Weights of a small mixture-of-experts language model, trained from scratch on English Wikipedia.
Size: width 192, vocabulary 16384, 51.2M parameters.
Experts: 64 experts in each of 11 layers, 112 GeGLU neurons an expert, 2 picks a token, a softmax router.
Training: 474M tokens, 7239 steps.
Below are experts of layer 4 (counted from 0) of a mixture-of-experts language model. Rows are named router (the router's row for the expert), gate (a neuron's input weights, with its number), up (a neuron's input weights, with its number), down (a neuron's output weights, with its number) and show model dimensions 128-191. Each number is 200 + 20 x the weight over its row's rms, rounded and kept within 0 to 999.
After each expert's rows: "mostly gets" lists some tokens that are sent to it at least half of the time; "gets" lists some tokens that make up at least twice as much of what it gets as of all text. This comes from a sample of Wikipedia text that the model never trained on. Tokens count by the router's weight.

# expert 48
router,178,156,215,177,226,163,191,195,190,225,173,192,181,205,199,190,199,204,202,196,228,211,209,168,202,194,225,221,188,182,200,197,204,189,237,213,175,194,219,220,181,203,202,193,185,196,184,168,218,175,217,222,191,184,165,224,180,200,194,173,186,203,161,180
gate1,236,220,199,235,212,223,198,196,217,204,193,212,197,191,187,215,200,201,217,207,210,191,246,195,206,188,217,211,184,235,210,210,201,211,173,189,240,186,179,184,240,179,195,200,194,199,189,187,174,193,236,210,199,199,180,199,214,240,204,217,204,196,212,175
up1,214,186,203,221,194,212,228,166,204,196,182,224,213,218,222,220,180,212,205,220,231,203,246,186,174,211,214,211,180,217,213,211,202,187,202,188,219,216,207,184,229,185,216,188,183,208,192,177,169,197,252,189,177,157,210,173,211,244,176,194,235,189,198,206
down1,158,215,232,180,202,158,187,193,190,203,179,198,191,218,202,210,194,213,221,168,186,191,233,214,200,186,198,202,226,228,226,194,211,198,219,186,173,208,214,182,186,186,212,171,222,177,160,204,213,200,218,194,192,223,209,210,192,219,179,217,218,217,207,168
gate2,156,155,195,167,184,198,194,206,188,221,206,214,197,227,194,223,208,216,184,247,198,189,213,197,184,170,178,201,222,167,212,254,194,207,229,203,181,184,213,210,237,195,197,199,227,231,178,194,217,194,190,219,213,208,176,233,192,191,200,200,219,201,177,187
up2,207,206,203,214,191,194,182,210,156,207,197,159,205,209,213,194,187,253,205,229,200,180,214,171,204,199,193,186,212,209,175,188,231,222,185,182,213,197,176,228,196,222,234,224,215,188,167,180,217,173,246,219,160,224,204,212,208,190,196,196,212,189,227,213
down2,246,186,207,212,216,202,193,209,217,211,164,175,173,206,221,207,171,194,229,201,206,183,172,193,188,230,180,201,187,156,212,219,221,204,209,204,152,196,206,224,206,207,198,220,193,238,210,175,222,169,205,213,205,189,181,203,203,160,210,190,242,180,209,214
mostly gets: "H", " (M", "\n ", " (N", " (L", " (P"
gets: " L", "M", "H", "N", "L", "C"

# expert 27
router,193,214,169,207,217,227,196,200,175,211,231,188,218,176,187,202,213,190,207,204,223,194,173,188,203,218,183,184,176,215,221,162,170,190,202,184,204,191,199,180,209,187,210,196,228,201,206,186,170,202,152,192,194,200,223,197,206,214,176,204,244,188,217,206
gate2,189,181,172,205,198,171,180,163,205,223,177,226,194,202,197,212,196,186,201,198,187,191,177,222,227,200,181,200,208,202,219,191,189,216,187,189,209,196,173,180,211,209,165,195,160,188,160,218,204,167,165,199,170,162,182,191,177,192,235,182,230,198,263,203
up2,172,214,216,240,157,198,180,196,223,198,208,201,208,222,199,204,178,216,203,203,219,244,194,170,220,192,208,183,220,197,192,189,214,188,231,201,186,200,214,197,199,216,246,170,215,202,198,225,203,227,205,201,220,227,228,212,204,242,172,194,216,212,191,173
down2,201,199,219,186,228,217,215,203,205,188,191,197,203,235,203,232,238,230,200,173,204,208,185,230,205,218,170,180,233,206,230,218,199,193,213,189,214,211,199,208,219,190,186,196,194,198,201,184,197,184,175,231,212,170,178,192,186,182,207,214,217,189,212,170
gate3,143,212,227,215,141,189,176,204,201,159,198,229,212,196,179,229,175,164,205,177,198,188,176,200,218,232,207,189,227,200,207,163,204,170,196,210,201,174,198,181,176,205,210,190,212,193,264,203,184,229,213,168,224,210,209,211,222,214,184,205,187,190,207,215
up3,241,208,203,165,236,213,195,216,194,233,216,191,175,235,180,167,182,193,224,207,228,224,214,176,211,151,190,198,200,191,193,218,213,202,166,219,180,209,204,216,224,199,223,192,231,164,168,164,224,170,191,244,196,180,199,199,179,186,223,187,198,198,206,205
down3,175,190,211,178,181,180,203,217,205,192,154,241,240,162,198,164,200,174,187,204,216,200,178,171,203,218,210,194,246,179,228,212,196,199,161,225,170,213,195,189,191,222,240,185,209,212,224,227,197,196,220,153,233,196,213,201,177,206,166,227,175,199,226,208
mostly gets: "ically", "ized", "ative", "ed,", "ised", "ulated"
gets: "ing", "ed", "ate", "ive", "ly", "ed,"

# expert 55
router,173,176,197,210,193,218,196,193,223,181,218,192,174,181,214,197,187,194,179,184,191,207,196,185,209,206,193,172,187,186,193,189,182,213,206,166,170,171,223,195,195,203,210,191,200,182,182,252,171,227,174,167,201,194,157,233,183,196,174,194,203,183,237,238
gate6,186,233,197,227,198,205,195,206,229,185,216,231,214,213,189,208,204,173,190,195,207,168,177,219,242,203,199,240,191,195,196,186,206,185,201,182,228,195,190,172,185,177,197,202,221,201,251,212,205,177,240,196,184,188,173,202,210,201,191,202,178,196,170,184
up6,177,196,163,208,208,200,216,198,208,221,205,236,157,202,200,215,257,204,212,224,223,221,200,224,181,205,172,194,183,240,175,202,177,189,233,222,202,202,194,178,196,257,259,201,190,191,219,181,210,172,213,200,202,202,220,217,178,178,223,184,199,220,192,176
down6,214,207,180,190,208,218,162,205,171,209,176,186,205,203,199,182,167,209,216,176,225,199,184,221,187,208,190,188,183,210,185,183,197,189,185,181,180,175,235,214,188,192,219,207,222,208,220,192,210,215,164,215,175,195,215,202,181,201,170,190,202,202,190,193
gate7,188,232,166,175,205,203,189,197,221,185,228,246,203,233,206,198,207,193,184,199,219,182,216,189,225,225,248,218,229,207,218,241,218,190,199,196,189,219,163,198,211,231,228,173,184,231,210,214,207,179,219,207,192,213,206,171,193,224,209,210,249,189,165,201
up7,198,179,243,188,211,205,193,189,201,214,209,189,211,194,140,177,191,225,222,227,172,228,158,212,186,173,181,192,212,202,183,171,207,221,195,186,202,190,208,181,216,191,210,190,221,166,222,195,229,208,235,222,219,196,211,223,186,177,198,248,195,199,207,189
down7,168,215,208,188,214,177,169,200,210,184,218,202,188,200,208,190,226,168,202,209,172,204,159,188,194,237,196,215,195,203,236,187,199,217,212,173,181,172,190,189,183,214,221,217,189,221,204,230,196,189,182,173,213,227,205,246,168,212,204,199,188,179,198,193
mostly gets: " B", " W", " Br", " \"B", " \"", " Pr"
gets: " B", " ", "l", " W", " M", " b"

# expert 39
router,182,173,178,214,196,204,209,212,204,217,151,165,244,200,211,187,161,201,196,189,184,213,229,213,193,211,212,200,183,215,181,222,236,195,201,196,190,216,207,215,231,234,196,218,165,194,175,164,210,169,169,186,183,187,170,180,220,202,217,178,198,204,209,222
gate5,225,216,210,217,204,182,181,230,242,231,206,197,235,197,186,203,180,240,175,207,221,197,186,207,182,212,193,183,192,213,185,176,171,170,209,213,218,198,226,225,198,193,229,222,221,155,226,206,197,210,216,190,190,213,189,201,161,184,187,196,231,198,194,197
up5,188,236,189,189,179,224,199,195,206,197,178,184,217,224,191,163,186,220,168,205,175,181,194,216,199,215,197,226,186,205,210,199,211,249,201,192,177,187,190,229,191,176,235,196,197,186,242,218,192,218,183,197,200,170,165,201,177,194,216,181,184,207,181,184
down5,229,155,207,184,168,205,210,217,219,213,194,204,217,223,217,243,205,209,205,185,176,175,215,226,226,165,204,181,162,176,201,226,179,178,194,185,211,244,196,205,221,178,174,214,218,188,180,196,197,159,203,199,210,187,173,192,203,210,174,197,213,188,214,222
gate6,255,179,231,214,192,213,213,169,191,203,189,197,181,175,185,198,199,155,212,190,214,214,217,202,206,183,212,206,186,225,174,208,184,178,214,221,212,220,160,208,196,213,196,225,219,158,213,183,176,195,188,211,197,196,179,167,222,150,206,206,215,189,205,210
up6,175,212,207,182,208,188,222,204,209,217,244,164,212,200,198,207,218,213,193,196,174,237,165,194,207,225,181,183,203,181,204,163,220,208,209,199,192,182,216,214,214,211,170,187,212,218,183,191,232,187,199,181,215,195,177,215,218,194,183,183,199,185,175,217
down6,202,183,220,201,224,208,228,205,210,182,220,193,199,167,223,221,228,196,183,169,184,201,209,206,208,181,203,191,181,177,220,187,182,165,196,203,226,187,167,202,213,201,177,191,197,241,211,154,170,197,188,175,210,172,170,193,207,182,195,222,181,174,215,248
mostly gets: " June", " October", " November", " August", " April", " January"
gets: " January", " September", " December", " October", " United", " April"

# expert 49
router,205,225,226,188,184,198,182,187,204,207,203,196,182,207,211,205,214,235,206,223,221,215,186,190,242,193,196,185,204,236,219,205,196,205,199,209,199,149,220,216,212,211,204,193,204,208,209,185,205,209,204,181,226,200,209,229,152,172,197,203,194,197,214,193
gate2,242,202,204,196,208,179,176,174,204,199,185,202,222,206,155,241,177,202,202,176,233,180,220,190,211,176,213,231,178,220,179,201,188,186,182,222,210,156,207,230,189,189,236,208,189,204,242,206,210,200,213,193,187,241,173,204,212,203,213,192,176,197,227,221
up2,190,223,211,201,214,202,196,230,221,216,212,181,192,193,212,173,193,194,218,207,184,234,156,208,226,190,233,196,208,177,225,163,198,212,257,158,169,199,194,162,202,192,210,178,182,186,182,200,194,204,179,182,198,172,237,208,178,204,175,197,185,193,207,198
down2,186,212,201,199,194,238,240,153,180,192,193,221,230,210,203,226,167,223,179,191,207,160,182,238,208,200,159,221,203,206,192,218,230,190,165,205,207,221,219,222,183,199,217,201,184,204,228,161,186,190,215,211,169,199,188,215,198,215,187,198,203,185,205,246
gate3,193,213,183,206,189,182,191,208,180,222,192,173,181,215,208,218,185,209,211,271,152,209,194,183,180,227,201,178,208,205,192,180,215,151,220,187,198,164,201,176,227,201,177,203,185,185,185,185,180,192,175,180,196,218,194,205,178,183,192,205,150,200,216,206
up3,227,190,217,204,192,209,218,179,220,212,188,198,210,184,159,208,202,203,204,142,242,193,219,183,204,229,225,186,211,208,214,186,229,237,211,231,211,196,195,227,203,173,178,176,170,196,195,180,214,204,202,208,192,188,198,198,195,202,212,225,239,178,165,190
down3,152,195,195,193,212,151,214,197,194,210,196,205,188,212,246,210,213,233,194,201,191,213,179,222,217,210,191,160,162,175,202,254,216,217,188,173,200,216,202,214,220,206,209,194,224,241,208,207,193,182,187,187,213,170,214,185,195,162,182,210,197,219,251,212
mostly gets: " for", " to", " and", ",", " through", " or"
gets: " and", " to", " for", ",", " or", " from"

# expert 57
router,236,151,184,222,199,167,215,191,205,210,222,220,184,220,214,217,190,211,218,197,210,215,239,227,188,187,221,203,188,208,175,213,228,190,196,215,175,186,217,194,196,204,196,196,212,204,188,195,182,193,204,248,260,197,204,180,185,196,208,209,207,158,195,171
gate3,228,189,192,178,227,215,213,219,190,222,221,188,200,212,205,203,194,177,199,196,186,186,203,232,177,205,193,150,232,181,219,176,196,212,227,210,190,201,194,225,222,228,192,210,202,186,221,213,238,146,190,167,215,201,195,192,204,221,205,190,196,166,198,201
up3,167,194,217,207,213,208,205,204,213,197,196,225,211,197,192,185,236,188,166,200,200,159,187,209,191,232,192,215,205,222,240,204,210,186,198,195,226,230,208,206,206,189,183,210,193,252,180,186,206,181,181,172,174,173,202,181,233,220,164,175,220,175,231,169
down3,208,218,180,198,190,175,223,184,213,185,197,189,170,174,222,244,138,218,242,212,203,240,194,215,210,192,180,217,207,189,164,224,190,188,232,196,214,208,201,187,190,204,217,172,194,213,205,232,179,219,215,174,198,218,210,215,172,195,163,188,172,164,230,208
gate4,181,243,206,211,191,200,221,228,189,189,209,206,194,232,184,238,192,220,227,236,187,203,219,166,174,197,211,175,199,193,228,184,208,178,190,221,216,189,178,202,176,209,181,189,170,179,178,222,221,186,217,187,191,193,193,190,200,222,184,183,182,213,178,199
up4,196,191,219,191,214,204,199,205,187,201,186,198,214,227,222,246,168,188,207,139,189,179,201,216,235,221,193,206,190,179,214,178,161,209,188,173,157,205,180,187,193,209,182,240,196,221,189,234,179,171,243,180,212,209,166,196,205,210,202,192,176,184,174,213
down4,183,226,220,210,200,195,204,220,221,191,224,190,199,212,213,170,193,213,224,231,236,228,182,196,176,171,189,200,203,213,231,242,221,211,221,194,202,204,199,191,167,151,173,223,200,198,223,186,233,198,207,163,195,185,201,193,184,213,202,177,196,252,190,218
mostly gets: "°N", " (age", "Scientific", " Clade:", " Kingdom:", " Binomial"
gets: "\n", "-", " information", " /", "°N", ":"

# expert 0
router,192,213,221,209,206,218,233,228,199,239,201,230,213,180,189,179,180,199,190,208,198,178,139,188,221,231,230,174,193,228,222,207,216,222,209,200,205,202,163,205,210,216,237,187,220,177,194,230,233,190,220,224,196,185,224,182,209,216,207,229,199,215,222,203
gate0,187,205,222,184,192,232,219,203,152,220,175,217,223,184,229,220,214,216,237,178,183,192,217,199,198,206,212,215,184,238,188,177,185,203,184,190,194,217,187,201,201,199,195,222,202,228,181,213,207,215,199,200,197,171,193,208,196,187,195,198,246,185,232,219
up0,222,217,163,191,187,197,203,204,221,199,214,193,162,219,230,168,204,186,208,180,194,186,243,199,210,210,201,173,210,193,171,190,230,181,208,221,184,194,212,189,224,225,229,200,210,211,162,172,184,215,196,164,172,246,185,179,221,235,209,214,244,196,181,229
down0,184,195,230,218,213,215,214,191,139,174,252,234,217,198,174,234,174,209,173,229,203,186,180,198,225,206,203,245,206,213,204,219,166,213,204,184,219,203,190,210,215,182,192,203,162,218,227,209,190,181,191,227,226,191,199,189,226,163,183,191,182,181,221,169
gate1,188,166,215,214,209,244,179,215,209,193,201,212,236,183,212,211,201,177,196,227,184,211,202,241,216,223,199,198,176,194,201,254,243,184,177,199,202,208,205,177,241,187,216,232,157,227,183,199,225,210,226,202,190,203,227,213,220,188,196,186,232,176,193,191
up1,187,220,215,171,208,170,171,201,173,195,208,219,214,202,207,194,193,194,247,206,235,192,191,194,189,227,182,191,175,193,204,176,169,184,176,175,223,204,222,234,166,205,193,206,199,232,260,192,232,211,168,180,187,170,180,190,191,159,176,202,213,223,177,205
down1,203,206,159,221,239,215,207,169,216,172,196,207,225,217,206,199,231,208,195,196,224,202,175,213,211,211,215,191,199,182,173,181,199,192,243,213,207,186,189,208,166,195,211,216,191,168,175,232,175,190,186,232,215,181,217,203,181,204,230,198,169,194,207,187
mostly gets: " but", " on", " where", " after", " when", " while"
gets: " on", " but", " after", " However,", " while", " when"

# expert 60
router,241,186,179,228,201,216,195,210,175,226,198,221,183,202,193,214,230,189,233,168,173,165,221,240,209,200,215,219,190,215,212,163,201,175,172,192,179,197,197,177,223,202,213,245,204,167,171,191,207,182,206,218,227,224,169,233,200,210,207,178,201,189,168,199
gate3,198,199,219,222,225,222,194,245,207,178,217,180,184,239,225,232,181,176,219,178,194,204,184,219,215,182,172,206,177,178,211,213,218,246,179,205,194,183,185,180,187,183,170,204,174,209,179,201,177,238,195,183,175,198,225,240,176,198,237,155,212,206,216,221
up3,178,223,214,217,233,205,197,218,194,163,193,214,176,235,222,212,163,203,224,198,179,205,191,190,237,226,180,188,182,200,198,219,203,188,182,195,225,206,205,165,175,202,153,199,168,192,213,174,211,210,218,172,191,220,217,230,221,190,232,159,184,199,207,202
down3,221,230,193,203,212,184,201,216,211,182,206,213,161,208,170,194,216,185,219,217,214,221,201,196,220,217,215,175,235,184,232,211,161,199,276,204,182,169,196,196,220,190,200,161,181,198,163,220,216,189,198,241,212,176,166,203,207,219,185,216,208,191,185,200
gate4,204,203,174,207,206,215,205,175,213,204,184,198,207,209,206,171,207,213,184,244,197,173,169,166,197,215,169,227,222,211,207,208,240,174,236,212,188,228,220,199,173,174,230,195,173,226,185,204,184,178,218,204,191,216,200,193,212,204,149,207,221,194,182,241
up4,185,187,211,209,223,211,204,205,197,195,216,194,179,203,171,241,180,202,192,214,194,210,222,212,178,221,220,202,204,201,196,165,193,176,216,187,217,181,197,201,203,206,181,184,207,140,239,213,181,221,224,231,185,205,209,203,208,163,221,227,194,200,218,200
down4,223,179,185,179,174,207,206,220,229,213,240,167,190,211,242,200,217,207,207,173,164,200,197,233,205,190,212,191,199,195,201,207,206,225,232,176,217,184,209,195,225,194,200,214,176,206,214,184,170,211,191,175,219,230,200,196,178,204,186,216,170,223,197,213
mostly gets: " John", " David", " El", " Man", " Robert", " Born:"
gets: "=", " John", " William", " David", " Robert", " El"

# expert 37
router,209,194,186,204,174,214,175,215,167,209,188,189,204,221,202,178,179,204,220,200,211,211,219,222,218,223,177,171,184,206,254,183,223,185,222,155,221,247,216,191,208,196,181,202,217,201,179,182,186,199,195,185,209,199,194,212,214,213,202,183,208,229,198,180
gate5,191,197,185,191,212,165,196,168,200,204,258,182,168,170,182,236,181,174,208,186,195,202,213,185,205,174,172,187,191,214,204,228,135,219,185,206,196,189,212,200,194,214,218,180,222,204,221,239,177,222,229,222,191,189,220,204,205,161,239,222,243,206,201,212
up5,199,215,214,218,191,205,203,216,199,226,157,200,189,209,210,185,202,181,190,220,206,204,189,183,203,223,181,222,204,233,178,208,202,209,234,215,217,205,182,221,207,204,218,233,187,218,190,188,222,217,212,205,216,190,212,214,178,242,184,225,157,208,204,180
down5,208,188,213,223,202,168,183,223,168,195,162,239,208,190,203,193,182,223,210,177,191,174,195,210,187,214,202,212,182,197,190,190,208,214,197,182,237,159,181,207,230,201,205,232,204,208,177,237,203,227,241,199,222,192,230,259,199,189,209,184,185,239,211,205
gate6,228,253,189,216,185,200,200,208,213,216,229,231,193,174,209,222,232,237,192,247,226,174,179,225,170,231,210,208,207,191,176,211,174,180,194,174,188,170,230,199,164,208,214,205,170,196,206,193,239,195,220,238,205,200,208,181,237,225,176,222,211,195,183,176
up6,209,210,158,200,224,217,198,241,225,219,218,198,178,181,168,202,198,172,162,175,171,172,225,201,237,191,237,234,168,237,212,179,196,187,210,209,201,206,212,179,144,198,223,178,177,194,226,206,175,186,199,210,215,179,189,195,173,198,237,193,229,176,195,204
down6,196,200,211,246,227,201,216,200,221,229,234,203,197,164,185,208,224,176,212,190,219,192,176,228,238,223,204,215,172,175,215,240,186,219,183,211,205,199,199,219,205,181,193,192,150,219,186,185,182,197,217,206,188,206,175,225,213,195,179,203,173,186,207,174
mostly gets: " a", " an", " A", " short", " large", " \"A"
gets: " a", " A", " an", " An", " about", " on"

# expert 32
router,198,211,231,224,161,196,162,162,199,211,162,209,244,190,176,240,181,211,223,174,175,211,201,177,226,188,179,214,205,211,207,206,208,203,201,199,180,200,188,203,170,216,196,208,226,170,205,215,197,201,180,198,191,172,194,213,178,237,187,194,196,181,230,186
gate0,213,193,176,213,184,210,199,227,205,200,201,199,188,226,198,172,195,211,223,175,198,189,241,195,176,211,194,169,192,184,198,197,221,203,168,219,196,199,234,187,182,232,223,241,146,202,179,226,166,198,186,194,181,195,191,232,214,195,178,202,180,178,226,222
up0,209,189,207,228,197,209,192,208,198,205,204,211,181,209,219,238,194,237,172,201,197,234,207,187,197,168,206,205,207,224,223,194,205,178,235,214,191,221,208,198,229,199,230,217,205,173,194,192,226,210,228,197,181,182,203,199,200,117,165,183,187,216,180,179
down0,233,238,179,205,232,185,199,174,242,222,218,181,189,195,224,209,202,193,189,220,179,155,195,201,218,227,212,216,239,218,203,180,201,205,239,241,212,215,196,150,185,211,211,201,182,219,205,197,182,201,190,211,191,182,199,222,215,209,231,217,225,203,249,188
gate1,199,183,195,195,175,220,204,256,232,180,196,204,190,177,187,213,200,206,205,211,179,203,176,231,186,210,186,173,219,185,226,195,144,199,196,235,202,179,203,204,189,171,187,202,210,200,209,199,229,170,210,190,225,220,243,184,187,214,218,197,170,189,189,166
up1,172,218,236,215,178,201,206,193,201,193,194,206,208,177,187,165,201,218,217,161,202,196,186,184,202,230,216,212,189,209,238,202,248,217,194,190,191,191,184,210,200,226,193,210,212,208,198,232,227,169,238,209,208,200,213,193,199,194,194,206,236,220,184,167
down1,205,224,196,187,162,214,191,195,195,194,180,232,208,192,157,231,167,187,201,216,196,176,204,211,212,201,203,185,203,195,215,241,206,193,231,190,211,184,208,242,212,175,183,203,204,174,227,224,229,195,175,227,218,219,223,200,202,207,207,169,218,179,247,200
mostly gets: "s,", " team", " game", "ers,", " club", " Championship"
gets: "s", "s,", "ers", " team", "ts", "m"

# expert 11
router,168,187,163,179,208,214,180,200,212,183,184,196,201,229,206,203,225,224,178,207,215,200,210,248,200,196,177,200,246,213,184,219,191,200,170,207,176,211,182,218,224,203,217,191,205,194,175,191,210,217,188,179,174,195,229,226,216,144,205,212,203,227,206,197
gate2,192,208,229,192,176,204,189,195,180,189,226,225,179,235,190,171,207,198,162,200,211,178,254,216,177,149,190,165,227,175,210,230,193,172,192,169,199,205,255,214,198,165,188,189,242,201,233,169,196,208,216,163,211,215,190,211,193,192,229,228,189,229,202,160
up2,192,206,193,200,199,228,214,163,220,189,183,209,221,238,215,189,246,177,202,190,202,182,209,223,203,168,239,200,230,209,195,213,201,232,181,220,196,215,192,230,221,193,165,153,205,200,199,163,208,234,253,184,236,217,199,191,203,219,196,233,158,233,216,194
down2,243,198,221,184,194,202,216,177,213,154,182,206,174,193,202,207,216,150,211,179,199,212,197,211,197,224,218,214,240,220,191,189,175,199,197,221,216,186,205,210,263,226,249,192,191,208,210,224,211,189,202,231,218,220,190,203,208,222,208,161,232,180,222,195
gate3,215,210,191,197,209,168,231,218,202,182,195,197,206,215,222,184,213,168,203,203,181,215,181,218,176,212,178,199,172,184,211,202,200,207,200,173,202,191,172,194,213,222,215,212,182,190,221,198,214,201,183,192,169,228,204,208,218,188,223,196,178,226,183,173
up3,220,187,191,218,208,173,208,167,160,205,204,192,214,193,188,261,207,205,182,210,191,216,208,182,206,185,198,229,202,225,185,179,175,164,203,230,167,189,196,238,221,193,183,222,184,194,196,207,210,203,188,242,218,208,228,193,184,191,189,193,230,204,212,213
down3,184,191,204,168,187,204,205,204,190,196,199,193,188,187,204,215,219,242,195,206,194,196,202,192,197,194,193,179,181,187,199,195,154,235,185,182,206,193,196,181,217,211,241,188,199,196,192,195,226,237,170,161,153,215,230,175,209,181,182,272,200,170,187,172
mostly gets: " as", " Re", " E", " Am", "che", " con"
gets: " as", "el", " E", " Re", "che", "ph"

# expert 23
router,191,199,226,180,207,186,211,175,199,177,169,219,156,227,216,212,192,205,199,199,189,197,202,194,186,159,224,200,217,191,179,233,198,183,174,173,212,221,198,214,200,191,201,199,179,200,192,201,194,205,232,186,188,224,240,223,206,164,233,161,181,215,212,176
gate2,174,207,201,178,183,177,166,179,210,200,186,190,219,217,176,176,197,189,188,152,197,197,172,159,183,210,177,199,185,200,210,198,185,217,268,165,204,187,199,200,152,227,198,227,174,194,202,191,193,212,190,194,219,202,191,150,208,171,226,206,216,201,210,177
up2,191,213,178,183,180,209,190,191,186,170,161,189,190,210,190,213,191,188,195,205,192,222,196,197,186,212,201,233,196,206,184,207,207,257,179,211,205,204,217,222,159,220,214,177,198,165,219,184,159,175,203,234,207,191,211,184,188,190,240,213,229,197,203,213
down2,187,187,217,230,179,160,208,205,212,179,198,179,221,219,194,203,171,227,219,199,215,157,216,170,199,233,168,204,227,185,185,247,191,192,212,176,193,207,213,239,157,207,200,207,193,210,195,206,191,167,205,183,184,246,176,181,200,182,230,196,220,210,220,227
gate3,222,220,223,182,209,201,209,198,208,209,191,211,202,191,215,146,219,215,228,158,183,216,170,218,225,186,197,195,195,193,222,199,232,164,193,181,201,162,195,203,220,188,194,206,206,194,180,201,221,184,155,186,191,173,175,202,200,212,207,193,181,273,212,204
up3,178,212,190,184,192,195,192,197,209,196,190,200,192,195,193,172,223,200,180,178,224,192,189,171,261,217,161,211,220,208,207,203,201,204,249,167,197,176,196,205,192,192,173,226,227,242,189,224,196,188,168,190,195,174,195,196,204,196,172,186,210,195,207,225
down3,176,215,177,223,208,150,188,236,213,218,196,181,200,161,185,206,220,193,211,196,214,216,186,247,243,215,212,193,197,212,200,206,163,219,210,226,201,183,175,206,231,176,195,246,220,200,217,194,222,208,201,207,205,238,198,211,207,172,165,221,206,201,203,204
mostly gets: " H", "re", "ah", "ir", " par", " Per"
gets: " H", "re", "f", "n", "ir", "r"

# expert 4
router,210,228,188,198,221,197,203,234,199,220,170,184,184,202,173,196,195,212,225,206,203,226,228,194,190,196,231,223,200,210,240,209,224,216,228,143,160,232,200,177,205,174,223,187,212,210,218,218,207,170,196,188,206,243,175,219,212,235,157,172,154,198,223,232
gate2,206,152,194,199,220,180,203,236,228,196,212,238,186,173,177,231,221,225,185,206,232,214,178,188,200,168,174,244,195,180,203,183,178,182,182,216,200,189,194,257,227,201,171,206,154,173,206,209,214,195,199,241,186,178,195,223,220,164,214,197,176,208,178,202
up2,228,198,187,202,169,219,200,209,166,197,216,180,201,201,235,206,213,189,206,201,217,202,227,214,191,244,233,181,205,221,192,206,216,216,209,237,224,182,224,176,188,216,222,194,166,215,174,217,184,213,195,175,221,207,234,182,191,206,219,219,236,190,191,208
down2,233,191,221,175,192,194,237,251,208,220,200,209,185,215,184,167,220,201,207,228,201,214,220,233,207,212,225,236,199,167,171,178,204,205,196,231,172,178,238,187,183,205,220,189,183,199,227,189,203,204,234,183,214,202,192,219,236,195,188,207,238,214,181,207
gate3,211,195,207,229,206,217,175,181,211,194,203,217,201,198,178,187,220,173,197,200,205,183,172,186,248,197,189,181,213,172,203,208,175,203,226,213,200,175,194,182,161,204,202,207,252,227,193,207,242,185,227,212,167,212,191,197,231,211,158,186,205,239,191,213
up3,202,184,203,171,213,212,210,156,200,176,188,227,198,190,180,255,176,216,198,221,151,211,212,214,212,189,222,218,195,175,161,224,204,174,237,210,213,203,202,204,174,193,186,201,203,165,226,194,187,206,212,204,234,206,193,190,183,200,200,191,194,207,218,183
down3,192,179,195,181,210,199,206,197,212,202,171,166,196,185,184,185,238,179,212,202,217,184,220,191,203,169,198,209,205,215,202,220,188,219,203,191,224,205,209,215,202,154,201,201,198,178,217,201,179,199,192,180,171,171,223,167,201,169,177,226,138,237,199,180
mostly gets: " t", " de", " p", " s", " r", " h"
gets: " p", " de", " c", " r", "it", " s"

# expert 33
router,197,179,205,202,174,174,193,193,234,182,199,239,188,216,222,196,228,204,181,190,224,242,196,191,168,178,212,231,184,181,203,226,214,185,202,194,229,213,206,235,202,186,207,189,206,204,217,175,201,184,236,248,193,208,200,214,232,173,189,216,194,239,199,182
gate1,215,195,218,197,238,225,220,190,220,210,217,171,236,199,218,184,192,180,220,176,209,194,201,245,224,160,228,220,208,218,205,169,207,197,221,165,184,189,202,211,212,220,203,210,204,201,203,232,178,202,184,192,151,202,215,201,203,200,212,208,217,207,198,250
up1,187,181,228,198,194,174,191,211,178,211,158,239,227,225,226,220,201,225,199,173,192,232,229,197,203,161,205,202,222,212,203,205,195,173,198,242,179,187,189,218,200,199,213,213,206,171,157,196,183,196,212,221,239,198,186,217,206,177,225,185,228,195,205,145
down1,178,239,196,191,225,166,203,219,217,166,223,215,203,196,194,187,202,217,156,180,174,202,212,229,198,185,199,182,205,153,179,195,201,172,226,183,177,198,186,206,215,188,180,237,174,194,178,203,189,223,240,237,192,178,206,234,188,242,186,172,215,202,189,193
gate2,193,206,208,180,177,221,158,172,202,183,224,208,207,216,212,184,184,181,209,216,187,184,174,206,199,195,194,189,240,219,234,190,204,229,211,179,203,172,158,206,172,180,182,188,206,207,208,167,205,211,191,209,189,211,207,202,209,215,188,197,212,187,211,224
up2,196,196,195,208,178,240,183,175,178,189,189,210,176,212,227,204,200,211,204,210,215,209,217,213,161,212,186,183,259,184,172,229,201,205,202,170,194,180,159,195,172,209,186,176,232,213,230,176,228,165,210,250,179,170,195,209,223,214,171,194,206,220,226,178
down2,202,220,207,231,207,181,259,218,207,198,181,192,207,195,181,226,223,203,202,176,192,222,202,188,178,232,221,188,167,188,214,197,194,206,202,185,171,193,209,195,180,219,203,199,214,195,223,249,201,175,224,205,239,170,191,186,202,159,231,192,194,191,217,158
mostly gets: " known", " Ts", " Votes", " considered", " believed", " claimed"
gets: "s", "as", " known", "es", " /", "ang"